Weights of a small mixture-of-experts language model, trained from scratch on English Wikipedia: vocabulary 4096, a softmax router.
Below are experts of layer 5 (counted from 0) of a mixture-of-experts language model. Rows are named router (the router's row for the expert), down (a neuron's output weights, with its number) and show model dimensions 0-159. Each number is 128 + 24 x the weight over its row's rms, rounded and kept within 0 to 255.
After each expert's rows: a language model's description of what the expert responds to. This comes from a sample of Wikipedia text that the model never trained on.

# expert 13
router [121 119 140 127 125 128 109 115 123 129 102 128 113 141 147 120 105 136 119 118 100 104 114 139  71 160 154 107 165 177 142  98 140 123 175 109 116 152 131 145 142 150 156 143 150 114 126 131 125 105 109 124 151 139  96 109 123 104 103 110 136 119 105 122 135  97 114  85 108 118 154 151 110 143 153  69 151 104 113 108 144 167 129 161 120 142 140 120 138 127 142 103 117 136 142 127 142 155 110 149 114 149 125 157 132 145 132 156 123  81 133 175 104 134 147 124 116 147 142 108 168 103 135 125 162  19 138 129 136 141  99 145 131 115 113 130 111 101 123 132 149 153 152 119 108  18 142 152  89 138 175 112 134 107 126 132 121 133 156 149]
down2 [136  99 169  82 135 160 170 127 132 119 148 109 131  91 114 147  92  94 125 180 112 115 107 152 119 142  94 167 130 176 114 125 128 111 129 139 156 101 138 148 142 120 143 139 109 145 136 112 125 109 114 115 127  91  80 145 128 140 105 115  86 123 140 137 133 135 115 142 105 113 117  99 131 160 125 100 125 131 134 153 165 113 145 106  86 141 121 115 132 136 125 163 165 105 105  92 185 127 164 143 144  91 118 163 127  87 134 128  95 105 114  98  76 117 161 156 121  83 116 109 119 155 111 149  80 135 129 128 131 169  64  93 117 151 102 147 134 115 126 107 119 133 108 140 102 140  92 123  96 150 195 149 137 149 155 154 138 144 140 112]
down3 [137 176 114 132 120  76 140 127 163  89 153  99 103 151 113 116 175 164 158 112  88 112 146 133 145 102 128 156 116 172 156 132 159 143 154 134 157 111 137 145 137 133 103 156  78 125  72 140  99  97 119 116 137 120 115 154 117 141 108 149 114 119 117 104 129 137 112  80 135 140 113 143 122 146 122  78 162 114 111 115 171 145 152 157 111 169  99 153 121 137 151 122  83 155 126 125 105 106 153 170 127 125 104 140 140 118 118 154  93  77 113 133 109 132 147 156  86 160 129 100 108  96 151 120  97 139 125 102 110 143 104 136 142 129  86 138  99 121 104 150  87 121 101 110  95 117 103 125 117  86 157 121 161  92 121 144 155 139 157 128]
Description: Numeric digit tokens such as 1, 2, 28, 10, mostly in table cells, scores, season ranges and dates, often after a dash or space.

# expert 34
router [139 139 105  93 115 151 127 123 138 183 115  83 158  80 118 131 128 176 150 129 120 169 114 141  80  79 134 149 151 110 111 104 129 147 116 157 118 159 141 149 134 122 115 125 148 100 111 111 145 135 118 104 141 125  91 139 138 129 164 159 133 129 117 110 143 130 130  94 134 121 114 115 160 118 179 133 126  89 106 138  83 124 137 144 101 162 177 153 101 110 118 110 143 114  93 116  78 108 144 123 163 123 120  92 127 154  95 122 130 164 134 138  89 137 129 112 108 120  62 128 141 117  93 124 138 106 128 151 105 137 183 152 181 150 120 107 146  98 106 153 106 137  85  89 130 123 122 117 104 104  87 110  94 163 139  95 138 109 122 107]
down1 [134 182 107 140 115 126 130 103 131 116 128 100 152  85 136 126  86 112 150 105 175 158 142 102 161 122 128 124  87 147  78 133  66 121  73 104 151 122 103  84 129 128 163 155  79 133 125 135 127  89 118 101  83 134 115 153 115 118 116 152 151 142 129 132 152  95 103  96 132 132 144 146  95 132 143 144 165 148 127 130 151 170 184 141  99 128 156 117 126 120 156 185 121 115  98 112 134 137 115 133 136 103 131 104 103 107 113 128 121 120 140 126 149  99 111 105 114 144 107 138 145 105 132 103 156 146 149 103 101 160 182 130  90 131 156 111 180 118 141  87 140 121 167 117 126 132 122 101 113 120 140 123 149  78 125 148 114 135 136 165]
down2 [148 111 166 144 131 139 133 125 105 135 158 134 114 165 115 115 142 111 131 167 130 129 105  95  96 127 113  98 116 140 133 104  94 146 134 161  86 129 170 146 176  89 119  92 131 108 106 127 101 124 147 105 122 122 159 145 122 112 133 117 107 148  87 145 119 102 173 136 135 103 125 131 136 132  93 114  73 110 118  87 158  98 125 160  73 117 152 122 129 121 123 175  93 135 149 127 150 121 136 127 115 156 145 128 111 127 171 119  91 120 160  86 113 114 142 111 111 138 152  77 117 141 143 115 191 118 130 144  92 115 145 138 120 162 160 132 141 131 135 126 138 119  84  96 178 132 102 110  85 125 194 100 124 161 153 136 103  97 104 111]
Description: Word starts and pieces in biographical infoboxes and career text, e.g. Sp-ouse, jun-ior, medalist, cult, soc-iety, third.

# expert 40
router [135 166 116 175 135 181 118 125 139  95 125 168 104 171 128  74 155 136 123  91  99 120 141 164 113 155 161 142 109 141 142 112  95 132 143 137 127  76 152 103 108 132 121 147  95 167  94 125 109 153 118 101 115 113 113 154 119 144 139 155  80 155 139  83  88 112 116 103 124  86 152 115 147 105 159  85 144  76  96 108 130 150 165 111 158 136 103  98 121 114 114  87 145 133 108 153 125 104 120 118 153 128 117 140 119 151 123 103  82 150 113 107 146  87 119 135 146 133 107 148 137  91 126 124 105 160  99 131 140 140 132 118 137  92 134  79 101 123 146 103 128  96 131 164 114 162  98 105 144 148  99 128 136 125 118 164 111 128 161 127]
down2 [123  95 126 115 117  64  95 115 107 132 107  97  94 141 180  80 144 112 116 152 114  72 144 125 115 140 155 151 132 143 145 120 107 119 168 101 152 147 166 126 128 139 134 161 112 117 116 137 119 108 128 177 114 130 143 113 168 179 151 141 138 144 103 150  82 154  98 123 111 143 112 103 131 136 149 105 145 101 120 130 141 150 132 156  96 147 112 127 107 180 156 133  92  88 116 122  99 109 172 155 126 111 126 146 159 139 102 130 132 106 130  89 106 131 124  96 138  97 153  87 122 145 147 116 150 147 168 103 171  81 141 114 145 159 157 138 104 105 123 139 166 112 144  98 144  73 124 126 147 142 136 150 144 115 141  96 121  96 135 102]
down3 [131 124 150 153 109 128 137 103 150 149 144 115 139 150  86 131 105 116 140 136 118 106 132 155 124 106 186 117 114 110 158 160 110 141 133 111 116 143 130  71 156 130 146  94 119 152  89 107 121 111 133 118 168  56 127 158 160 194 108  93 102 126 138 128  92 129 134 111 150 139 131 143 111 163 123 126 163 101 109 105 157 106 105  96 156 134 109 155 142 126 156 131 184 120 153 140 168 113  85 102 128 152 107 151 179 155 113 113 146 135 139 148 159 176 110 143 171 117 145  91 104  94 146 105 157 134 128 133 182 105 151 116 133 121 153 168 135 139 111 102 169  96 135 115 127 154 118 134 131 138 121 163 108 107 108 120 120 132 134 124]
Description: Capital letters and letter pieces inside acronyms and codes, especially M, e.g. PG-M, VD-M, N-Y, PH-P, USA.

# expert 38
router [137  89 105 101 156 108 106 103 149 172 148 129 152  80 137 105 100 126 139 127 141 156 131 133 168 105 136 122 129 128  90  86 117 128 108 125 131 140  99 156 115 142 158 124 120 167 118 132 107 168 112 130 144 165 102 162 109  78 138 110  85 122 116 115 143 120 129 150 140 167 154 169  99 104 144 105 140 131 110 130 142 101 152 133  87  99 136 117 130 153 136 177 108 127  81 107 131 109 141 117 156 148 161 113 175 130 117 132 135 109 162 130 106 139 168 157 125  88 127 137 114  92 180 135 132 119 105 131 178  70 120 116 137 143 117 164 110  91 114 124 178 136  91  90 114 126 152 121 148  99 134 108 106 151 148 118 139 164  93 101]
down1 [100 154  99 182  89 162 135 119 145 108  98 142 125 103 102  63 126 135 144 120 106 132 117 130 139 104 117 106 146 108  74 107 127 128 112 106 164 121  82 173 115  97 130 143 104 158 113 141 165 136 134 124 130 137 128 129  89 135 130 137 127 123 147 104 136 128 154 112 162 134  97 151 126 157 140  99 150 157  95 140 138 121 114 135 148 136 113 102 108 140 113 138 120 164  98 130 175 141 130 109 122 124 178  80  88 131 144 173 117 108 117 111 159 155  86 100  78 129 122 122  87  81  99  97 131 107 138 115  94 127 141 180 130 162 113 166 150 147  80 129  95 101  94 134 123 111 143 129 110 122 108 153 120 135 110 148 117 103 101 101]
down2 [123 162 112  92 101  78 143 100 136 114 162 167 123 110 148 115 130  91 120  67 140 100 115 115 142  76 167 150 157 123  95 163 122 118 121 132 122 109 142 197 128 135 118 114 129 119 105 114 129 135 138 110 174 108 128 153 125 124 116 123 139  95 117 141 157 124 138 128 143 136 146 115 101 139 142  77 136 121 118 109 136  56 152 113  69 134 165 107 101 109 139 170 111 118 145 125 128 116 117 142 145 150 127 157 132  88  99 117  81 109 151  84 110 161 150 118 106 139 121 121 178 204 128 143 112 141 125 132 138 119  72 127  92 127 109 142 136 125 123 130 142 159 103 117 109 110 122 156 142 119 125  84 113 112 121 103 109 140 139 136]
Description: Spelled-out numbers like two, three, nine, fif(teen), and mid-word pieces such as fact-or, def-ine, Miss-ou-ri, plus sentence-ending periods.

# expert 15
router [133 156 133 112 134 163 109  81 138 110 114 178 117 106 114 123  91 145 101 153 145 153  63 140 121  83 110 139 173 142 152 109 172  94 140 112 152 142 144 123 122 155 140 164 158 147 154 119 135 130 128 127 160 115 118 151 132 127 148 148 139 152 159  98 157 153 102  88 122 139 119 101 101 153 108  88 141 109 153 118 154 129 146 135 130 116 161 101 119 110 128 123 111 160 182 116 111 135 141 117 147 149 130 126  90 122 127 176 121  99  95 154  91 136 116 114 121  88 124 121 139 148 158 125 108 201 139 112 135 166  95 137 129 162 113  97 151 102 114 113 113 168 132 125 114  92 109 143  88 124 158  87 100 120 132 164 160 147 107 102]
down3 [164 103  84 177 140 113 116 117 130 119 126 134 114 120 110 122 122 148 110 127 106 140  78 118 122 130 143 143 134 147 157 115  91 136 153 120 102 197  75 134 116 114 138 166 119  93 124 138 125  58 117 155  86 146 118 109 128 113 136 122 113 160 126  79 170 131 150 117 150 103 100 175 140  88 100 117 100 100 125 101 134 136 116  96 117 140 119 119  92 128 157  95 121 136 151  87 103  92 153 127 136 145 140 120 110 110 158 157 117 111 144  90 108 134 127 141 127 142 130  93 116 135 126  92 125 100 131 128 104 148 114 115 142 147  98 150 121 120  67 129 143 140  82 123 108  75 136 135 103  97 162 108 120 107 161 104 122 147 184 114]
down4 [168 155 138  99  95  98 122 121 133 133 146  90 104 140 148 114  93 147 117 132 133 140  94  75 151 106 100 107 128 170 145 117 119 146 162 110  89 147 148 122  72 138 128 147 156 130 119  95 174 135 109 132 127 143 127 124 139 105 127 139  86 120 116 103 156 156 168 165 118 140 104 193 114 107 160  89 118 134 137  88  80  94 123 165 124 109 168 131  86 113 110 115 103 133 178  89 111 113 147 139 116 154 123 125 173 100 131 135 117  91 133 109 125 114 149 160 109 118 139 135 149 142 108 121 135 136 111 127 115 127 120 127 107 144 119 110 143 154  94 107 162 183 156 159 115  84 130 144 141 144 123  90 160 147 139  79 116 122 146 134]
Description: Competition and vote vocabulary in sports and election articles and results tables, such as won, record, round, season, goals, and percent signs.

# expert 5
router [119 169  97 153 132 173 134 134 181 137 128 135 171 122 150  95 124 159  98 152  94 142 134 197  63 119 139 126 190 106 105  98 118 127 127 106 133 121  84 137 117 142 163 170 104 116 110 101 142  93 116 128 137 145 143 107 108 151 129 153 124  85 111 117  96 130 110 114 120 143 116 141 158 133 109 170 103 150 136 152  71 140 137 108 177 104 108  99 162  88 104 104 140 130 100 124 146  93 149 188 120 110 144 113  84 107 123 147 137 133 181 148 138 160 106 134 128 131 139 127 147 104 135 143 117 122 108 129 123 136 139 123 113 103 113 109 122 154 126 108 102 110 137 143 122 108 116 160 135 127 105 111 176 124 165 132 135 135 155 145]
down1 [145 140 117 101 126 109 156 133  89 121  97 140 127 123 156 114 109 106 115 153 165 120 137 100 143 139 155 102 137 116 128 125 161 167 196  94 142 175 151 111 130 104 124 108 128 140 160 138 153 125 117 103 147 157 150 131 130  83 108 136 108 134 101 122 146 138 109 166 124 134 146 117 141 150 104 102 103 123 131  84 103 145 139  97 178  57 140 119 136 182 127 135  75 117 124 115 151  97  89 133 153 108 145 159 160 119  98 131 152 136 151 101 135 101 136 132 137 146 165 147  89  98 145 145 107 126 180 149 149  99 145 130 143 124 132 136  93  86 127  87 109 130 145 127 134  89 144 152 134 112  78 104  68 123 114 137 127 135 106 130]
down2 [ 98 128 101 153 136 118 160 111 140 146 140 156 113 107 108 128  97 133 108  99 116 119 150  92 137 129 113 122 116 115 136 153 135 100 142 134 117 113 135 127 131  92 134 132 134 144  95 130 140 173 114 118 116  86 159  86 111 136 110  99 132 140  95 134 132 142 145 145 158  91 142 100 175  95 136 112 183 111 104 130 129 126 127  95 117 141  40  77 140  90 130 152 143 123  95 137  76 131 120  90 108 115 125 107 111 133 173 137 142 133 120 118 135  99 112 135 134 142  83 114 134 127 127  96 180  94 112 103  89 148  92 169 167 108 158 137 131 121  90 141 155 156 107  90 156 129 100  85 122 133 133 153 138 162 116 101  83 142 110 146]
Description: Nouns after the, of or his naming countries, states, cities and social groups, such as India, city, women, son, government.

# expert 27
router [141 149 137 165 166  81 107 135 144 120  94 124 137 124  89 113 160 141 147 146 136 164 146 170 138 105  92 120 116 134 110 140 130 115 118 125 162 131  90 160 121 150 134 164 120 157 120 129  91 117 107 115 147 132  92  60  99 128 112 117 123 143 111 133 120 131 141 100 107 112 163 126 120 139 147 153 144 117 108 119 165 143 133 110 138 120 146 120 111 126 107 100 154 119  81 171  73 179  91 115 135 166 116 159 167 112 130 143 135 159 117  81 103 151 154 154 130 105  81 143 138 127 161 138 160 140 144 101 148 148 118 132 147 157 138 172 149 131 123 106 119 134 107 120 158 171  67  94  81 126 128 110 107 148 112  99 132 103 135  92]
down1 [172 112 158 170 104 146 130 153  84 155 144 103 153 137 121 124 101 134  96 134 128 153 166 161 143  90 116 123 123 133 118 138 131 172 131 160 158 126  98 126 116 122 128 130 100 130  82 112 145 155 107 113 155 156 164  78 133  76 148  89 157 108 133 149 143 122  99 104 145 135 137 120 104 175 133 108 137 102 167  82 144 128 119 155 121 114 145 150 109 170  77 104 164 110 121 133  87 125 128  98 120 126 113 166 142 112 112 165 113 142 125  97 138  84 112 175 146 141 143 130 165 138  93 122 149 135 172 118 171 139  99  85 141 132 101 125 153 150 153 139 178 120 126 138 137  96 103 101 132 135 139 109 134 144 146 153 158 110 140 133]
down2 [127 159 158 117 112 129 113 160 100 148  86 154  87 115  88 127 133 147 126 116 124 140 138 150 155 172 151 136 126 117 116  74  77 158 111 112 130 150 145  94 141 119 126 126 112 117 149 192 130 195 171 104  81 119 184  97 108 120 121 116 144 110 190  98 152 106 136 126 137 166 121 115 117 120  95 123 120 120 144 113 108 113 119  95 166 103 137  98 109 148 160 131 109 146 117 118 115 117 109 109 138 151 134 141 101 113 140 118 160 143 129  98 124 113 120 127 115  97 110 153  83 123 144 177 100 123 128  96 128 101 157 126 114  91 154 158 140 106 116 156 126 107 132 153 118 121 140  90 132 152  99 115 142 108 187 139 111  99 159 129]
Description: Function words like have, has, with, between, many, and inner fragments such as int-ell-igence, storyt-ell-ers, a-thlet-es, hypot-hes-es.

# expert 11
router [145 150 140 166 109 155 127 147 135 109 119 123 114 123 125 142 120 116  81 136 122  95 117 107 159 120 167 157 163 132 154 135 133 136  95 112 111 124 170 124 142 144 106 151 114 156  96 130  87 110 122 143 126 103 103 172 141 157 108 134  96  84 135 149 144 113  86  95  70 151 128 118 118 131  96 107  88 159 143 114 146 123 134 156 123  69  67 101 130 165 108 142 123  89 123 107 157 148 134 124 143 123 109 136 171 151 115 118 114 114 151 119 124 127 112 140 161 128 166 120  78 149 130 106 108 155 141 193 125 126 110 120 134 164  98 140 107 122 118 133 141  81 123 128  96 126 164 145 184 128 129 112 122 128 174 164 155  95 151 109]
down1 [130 134 123 127 133 129  91 126 131 173 129 110 169 134 153 174 127  95 159 145 104 167 117 116  96 157 126 122  83  92 115 130 166  94  87 138 102 115  89 131 120 147 103 105 116 119 111  92 109 130 153 101 122  95 107 141 101 126 103 118 113 159 131 131 135 157 142 102 130 115 113 175 200 117  89 170 136 151 115 173 123 147 118 118  83 181 173 130 124 126 104 137 128 129 165 134 106 105 123 119 169 126 153  76 105 112 106 104 135 164 120 146 113 132 180 155 126 142 121 120 115 143 142 130 141 117 149 156 130 151 128 142 108 126 121 150 155 104 101 152 130 160 126 135 135 138  87 109 113  74 159 122 124 135  92 154  93 118 109  94]
down2 [143 120 135 126 136 164 129 116 140 124 132 140 122 127 100 164 110 144 139 134 130 106 114 164 157  67  92 164 110 154 162 112 126 147 162 131 133  85 167 154 108 134 121 151 180 151 121 129 103 155 148 116 110 151 104  80 134 143 144  88 133 147 137 119 108 124 102 118 142  94 113 139 102 145 154 143 125 150 157 142 105 109 114 128 156 121 111 136 131 104 121 102 131 167 132 167 113 159 149  74 142 158 113 121  98 146  97 108 118 165 179 153 133  97 125 128 128  90 125 124 144 133  97 147 118 103 133 138 101 151 181 157 158 101 134 157 137 110 126 133 106  71 169 124 119 183 111 134 122 124 163 152  87 138  78 139 114 163 150 165]
Description: Ordinal and ranking words like first, second, final, present, the ending of Seventh, and word-initial R or Pr pieces.

# expert 2
router [ 86 109 126  95 115 111 154  97 108 146  97 138  86 175 101 123 101 148 160 150 145 154 107  94 169 160  60 111 134 171 154  79 151 101 115 133 138 134 101 183 131 147 135 129 107 174  89 118  96 153 164 139 138 163 110 123 132  93 135  87 130 137 164 115 154 160 107 154 132 166 156 116 112 134 161 115 123 139 114 132 130 133 121 165 110 127 160 116 127 124 140 146 125 142 155 150 152 109 165 117 157 133 134 148 139 149 137 144 139 130  91 122 160 100 175 136 164 101 130 135 141 127 111 153 109 119 170 139 108 107 139 144  93 149 153 149 148 122 105 120 117 156 133 153 111 104  76 120 110 143 128 110  98 176 159 140 142 126 110 119]
down7 [120 131 120 168 164 130 120  81 147 137 103 145 121  89 163  80 148  94 119 125  97 124 138 103 120 114 133 103 119 143 131 131 134  79 172 102 134 129 127 118 132 136 131 129 133 143 140 180 129 171 106 100 124 144  96  92 133 124 153 138 117 121 146 138 121 132 132 151 124 204 152  93 151 123 134 101 134 149 139  82  77 147 124 110 117 110 142 116  64 129 121 117 154 125 108  78  90 160 153 144 130  91 131 120 128  95 158 122 132 111 119 150  67 127 116 125 162 117 111 166 121 117 127 134 130  79 143  83 106 177 138 122  88 124 140 139 145  88 137 145 106 146 198 139 133 168 134 103 128 114 119 137 128 131 139 111 140 140 114 119]
down8 [164 147 120  96 144 156 165 161 112 131 121 112 138 135 104 129 131 109 144 153 123 141 149 183 122 107 139 158 143  94 128 143 119 114 130 129 111 127 156 104 117 150 119 116 150 110 143 127 154 176 100 145 146 116 150 125 105  97  89 147 137  89 130 107 103 101 175 124  95 118 159 101 161 108 139 107 139 149  89 124 129 111  96 102 121 117 122 165 160 123 150 174 159 110 158 167 112 142  98 130 129 117 147 171 148 133 146 111 122 130 116 137 161 125 127 130 111 175 156 136 111 175 160 137 127 120  85 137  77 120 104 137  80 127 113 103 124 158 148  75  85  87 111 161 110 129 120 135 137 188 158 138 181 104 150 136 103 128 150 107]
Description: Pipe separators between cells in Wikipedia tables, mostly after numbers or headers, plus semicolons after dashes, percents or brackets in lists.

# expert 14
router [129 151 139 126 158 136 125 107 179 111 127 151 128 105 132 131 157 144 171 158 153 167 129 168 151 125  93 150 128 102  96  83  75 100 108  80 146 136 129  94 113 117 156 126 147  92 154 128  82 130 120  98 125  97 167 142 155 140 103 141  85 134 162  86  95 125 149 125  98 138 122 135  98 164 161 146 144 120 134 115 150 102 126 139 158  95 160 117 133 109 127 143 148 106 140 120 112 100 125 130 108 146 136 125  84 179 130  98 184 153 130 110 153 159 117 126 130 121 150 125 106 102 107 132 137 154 148  96 163 132 142  98  92 172 127 101 125 109 160  96 157 133 106  95 125 122 100 119 134 141 150 177 112 120 141 165 155 113 129 153]
down1 [150 169 113 134 143 101 147 148  89 142 138 110 105 146 119 149 155 110 121 114 146 124 176  89 140 124 122 117 112 118 129 124 137 138 148 171 136 133 128 143 153 125 145 104 129  82 137 126 113 139 135 140  96  84 127 160 121  68 144  84 136 120 107 141 186 143 131 155 101 134  70 125 160 131 122 130 194 101 105 167 160 109 152 139 103 141 174 133 106 124 149 143 117 134 145 162 104  99 115 113 148 157 143 155 129 107 136 140 135 132  90  93 151  78 146 139 145 106 152 127 108 162 116 143 135 116 120 122 159 136 123 165 155 136 114 146 109  73  97 111 138 108 129 109 142  81 112 136 158 156 169 163 148  73 109 137 134 110 162 147]
down2 [119 144 140 133 127 119 121  98 108 137  89 128  90 126 163 157 159  87  95 119 169 135 120  95 111 144 183 115 114 148 101 132  97 124 171 145 126 111 163 110 124 131 113 143 111 140 156 108 102 136 128 154 142 152  99  90 120 128 134 112 141 125 134 125 161 122 147 182 148  86 109 105 116 129 125  98 178  92 105 130 108 130 145  77  98 116 112 125 116 168 106 153 151  85 145 144 127 137 143 110 144 132 123 141 149 127 114 126 145 154 105 120  95 159 173  95 161 145 118 121 160 132 182 123 121  79 150 174  79 131 102 149 133 116 126 155 125 102 147 106  93 126 124  98 153  90 118 129 125  80 132 119 121 116  97 142  99  95 165 167]
Description: Noun-forming word endings like -ation, -ity, -ities, -ings, especially Oper-ation before military operation names, plus common words like used, services, million.

# expert 46
router [109 166 126 173  95 133 115 116  66  94 131  68 176 118 134 145 150 121  75 133  82 160 113 106 164 132 108 117 122 129 136  89 149 133 176 149 119  92 148 120 126 124 101  93 110 124 103 126  84 114 130 144 130 149 162 163 134 141 126 122 153 111 100 141 136 119 128  68 136  71 111 118 108  99  96 163  87 131 126 128 136 178 125 142  63 159 109 116 134  87 154 102 125  93 111 100 140 115 139  98 154 107 118 103 135 161 115 161 130 107 119 130 115 115  73 123 163 127 159 146 149 149 122 122 151 124 135 128 136 108 137 140 136 117 103 150 141 137 143 137 129 122 130 115 137 137 130 122 103 126 105 124 112 173 140 102 131 108 170 122]
down2 [140 167  96 125 119 131 149 168 121 135  75 152  97 140 136 140 145 145 169 101 106 151 106 164 143 115  97 115 116 211 117 105 178 140 123 139 117 127 130 137 113 140 119 112 107 126 174  77 113  97 100 122 108 106 118 117 114 100  92 123 117 102 128 108  99  94 102 133 128 115 127 158 146 141 129 165 133 141  84 140 130 158 146 114 160 136 139 119 145 131 134 149 123 110 122 110 134 106 111 137 159 117 133  73 118 122  69 109 110 110 158 129 132 116  92 145 120 126 136 137 105 118 114 124  99 161 177 138 154 161 128 170 146 150 148 183  92 116 151 155 129  89 138 122 133 168 119 157 149 157 102 101 100  93 144 120 132 112 101 163]
down3 [163 137 144 172 128 110 149 132 161 126 132 182 116 122 171 111 164 142 122 158 123 119 146 161 133 115 126 127 132 115 119 135  91 164 138 133 110  92 144 123 125 153 162 142 133 156 115 152 174 154 116 168  83 116 136 152 142 123 131 112 118 105 140 131 115 111 118 146 145  79 131  97  87  90 133 123 182 104  81 158 182  95 161 133 167 136 159 135 136 155 141 158 191 138 146 154 151  99 148 150 119 117 143 135 114 120 106 112 154 138 117 153 141 116 120 117 101 118 129 141 127 157 152 145 150  85 143 142 113 166 139 115 121 204 137 111 131 141 127 114 161 130 137 149 130  92 108 103 150 177 108 123 124  94 129 143 142  94  99 156]
Description: Pieces of given names and words after J, Sh or Y, often in sports squad tables, e.g. J-ak-ob, My-les, J-ó-gvan.

# expert 25
router [143 105 145 142 165 140 117 138 115 172 134 113 126 114  94  83 149 117 163  91 167 141 153 132 144 139  70 135 121 114  81 134 138 131 170 130 148 156  95 145 170 116 116 120 139 120  98 150 163  91 117 113 108 142 116  92 126 121 122 126 120 124 159 151 100  87 132 132 110 170 174 119 140  97  88 149 120 118 139 144 134 123 119  87 103 152 147 101 142 145 135 128 155 112 124 194 134 177 123 147  75 107 133 156 111  85 113 114 144 145 128  95 140 138 154 122 113 138 122 160 129 108 143 139  80  82 150 121 155 159 106 107 135 135 120 161 155 119 114 116 156 143 158 138 162 158 128 124 136  82 162 107 132 159  79 148 135 137 102 126]
down1 [ 95 125 101 153 107 154 151  93 131 148 101 162  98  76 172 134 147 119 146 171 116 118 161  95 100 146  96 140 109 168 125 126 129 147  67 142 152 162 124 167 136 121 125 131 144 115 131 119  98 115 145 112 134 102 129 144 133  96 153 148 118 132 111 144 114 183 199 121 151 103 160 142 147 138 142 131 165 152 129 162 139 150 145 144 127 124 123 128 167 112 135 137 159 129 136 100 171 129 142 131 132 111 120 108 128 144 149 128 149 118 121 143 120 157 106  94 142 160 134 133 155 133 116  66 151  97 134 156 128 133 100 141  97 110 119 181 119 128 131 176 114 107 167  95 128 130 144  76 132 147 138  89 138  93  91 165 149 129 100 147]
down2 [136 140 117 103 137 126 129  92 134 156 146 139 142 140 136 126 145  94 126 103 169 134 155 116 151 161 170 181 161 126 144 120  94 155 163  95 128 149 116 137 122 106 134 135 109  98 151 125 111 133 154 102 120 121 163 136  78 129  97  98 120 103 117 132 152  78 134 147 142 116 119 138 173 121  82 147 147 125 140 103 144  81 118 150  74 160 144 165 162 139 154 130 136 150 173 145 142 120 178 144 140 122 128 207 177 122 129 202 132 177 120 132 142 132 162 131  98 149 139 125 120 117 137 123 129 101 101 139 136 102 135 108 174  89 150 160 110 125 121 132 158 103 110 162 108 123 130 132 113 146 157 143 144 134 133 145 128 125 141 140]
Description: Middle and end pieces of longer words, often after ac or ic, such as -ance in accordance, -ic, -ical, -ing, -used.

# expert 29
router [142 118 144  98 149 140 121 106 137 121 110 140 105 113 110 153 116 165 107 146 155 125 134 105 101 169  98 118  92 166 113  86 133 165  78 110 126 126 116 107 114 117 143 131 136 129 149 161 117  86 129 131 128 165 176 115 158 135 111 116 122  81 145 105 122 151 125  81 159 138 128 163 123  78 156 172 110 141 130 133 145 163 138 144 135 168 103 118 149 110 129 144 117 197 124 112 116 140 144 129  74 105 130 118 121 143 176 121 152 158 102 121 114 132 169 106 140 125  71 144 146 131 140 139 143 106  92 125 153 149 114 114  59 104  99  95 147 132 111 143 114  98 117 151 180 112 117 144 138 112 149  80 145 136 144 114 126  95 121 126]
down0 [166 124 101 143 154 181 145 140 119 116 138 159 145 152 172 135 158 155 112 150 107 134 115 163  89 102 134  72  87 108 124 118 143 140 121 151 126 105 107 153 153 116 128  65 111 148 148 132 140 104 152 125 139 143  96  73 143  98  79 142 137 145 128 128 123 104 157 152 159 102 154 132 143 118 120 119 114 105 127 143  99 151 101 111 101 147  82 150 155 113 154 102 122 157  96 113 163 135 141 122 126 107 112 128 120 118 124 126 124 135  99 127 189 103 161  98 115 153 139  96 164 127 158 102 115 126 164 135 123 116 119 149 125 160  96 152 106 127 138 103 180 168 113  78 111 125 132 133 136 106 153 147 170 111 143 123  98 152  81 132]
down1 [147 101 146 100 129 166 148 119 126 129 139 132 125 143 135  96 142 117 163 115 129 138  80 158 134 133 137 171 117 134 131 112 129 136 150 155 168 153 136 120 140 114 115 140  71  85  94 134  98 149 126 110  80 139  96  94 143 143 152 137 126 119 146 116 128  91 106  97 157 129 182 116 102  92 139 150 128 114 132  74 123 154 154 116 116 150  98 117 167 121 164 114 149 150 163 106 137 135 113 123 117 114 125 114 134 128 157 123 116 153 116 104 127  80 151 157 123 123 103 137  54 122 106 138 129 143 131 141 129 137 134  78 167 162 124  87  62 114 160 148 124  72 129 144 122 126 129 132 136 108 116 117 160 116 198 165 133 123 123 109]
Description: Auxiliary verbs was, has, had after a subject, plus nouns and plural endings like member, species, candidates, and section headings like Career.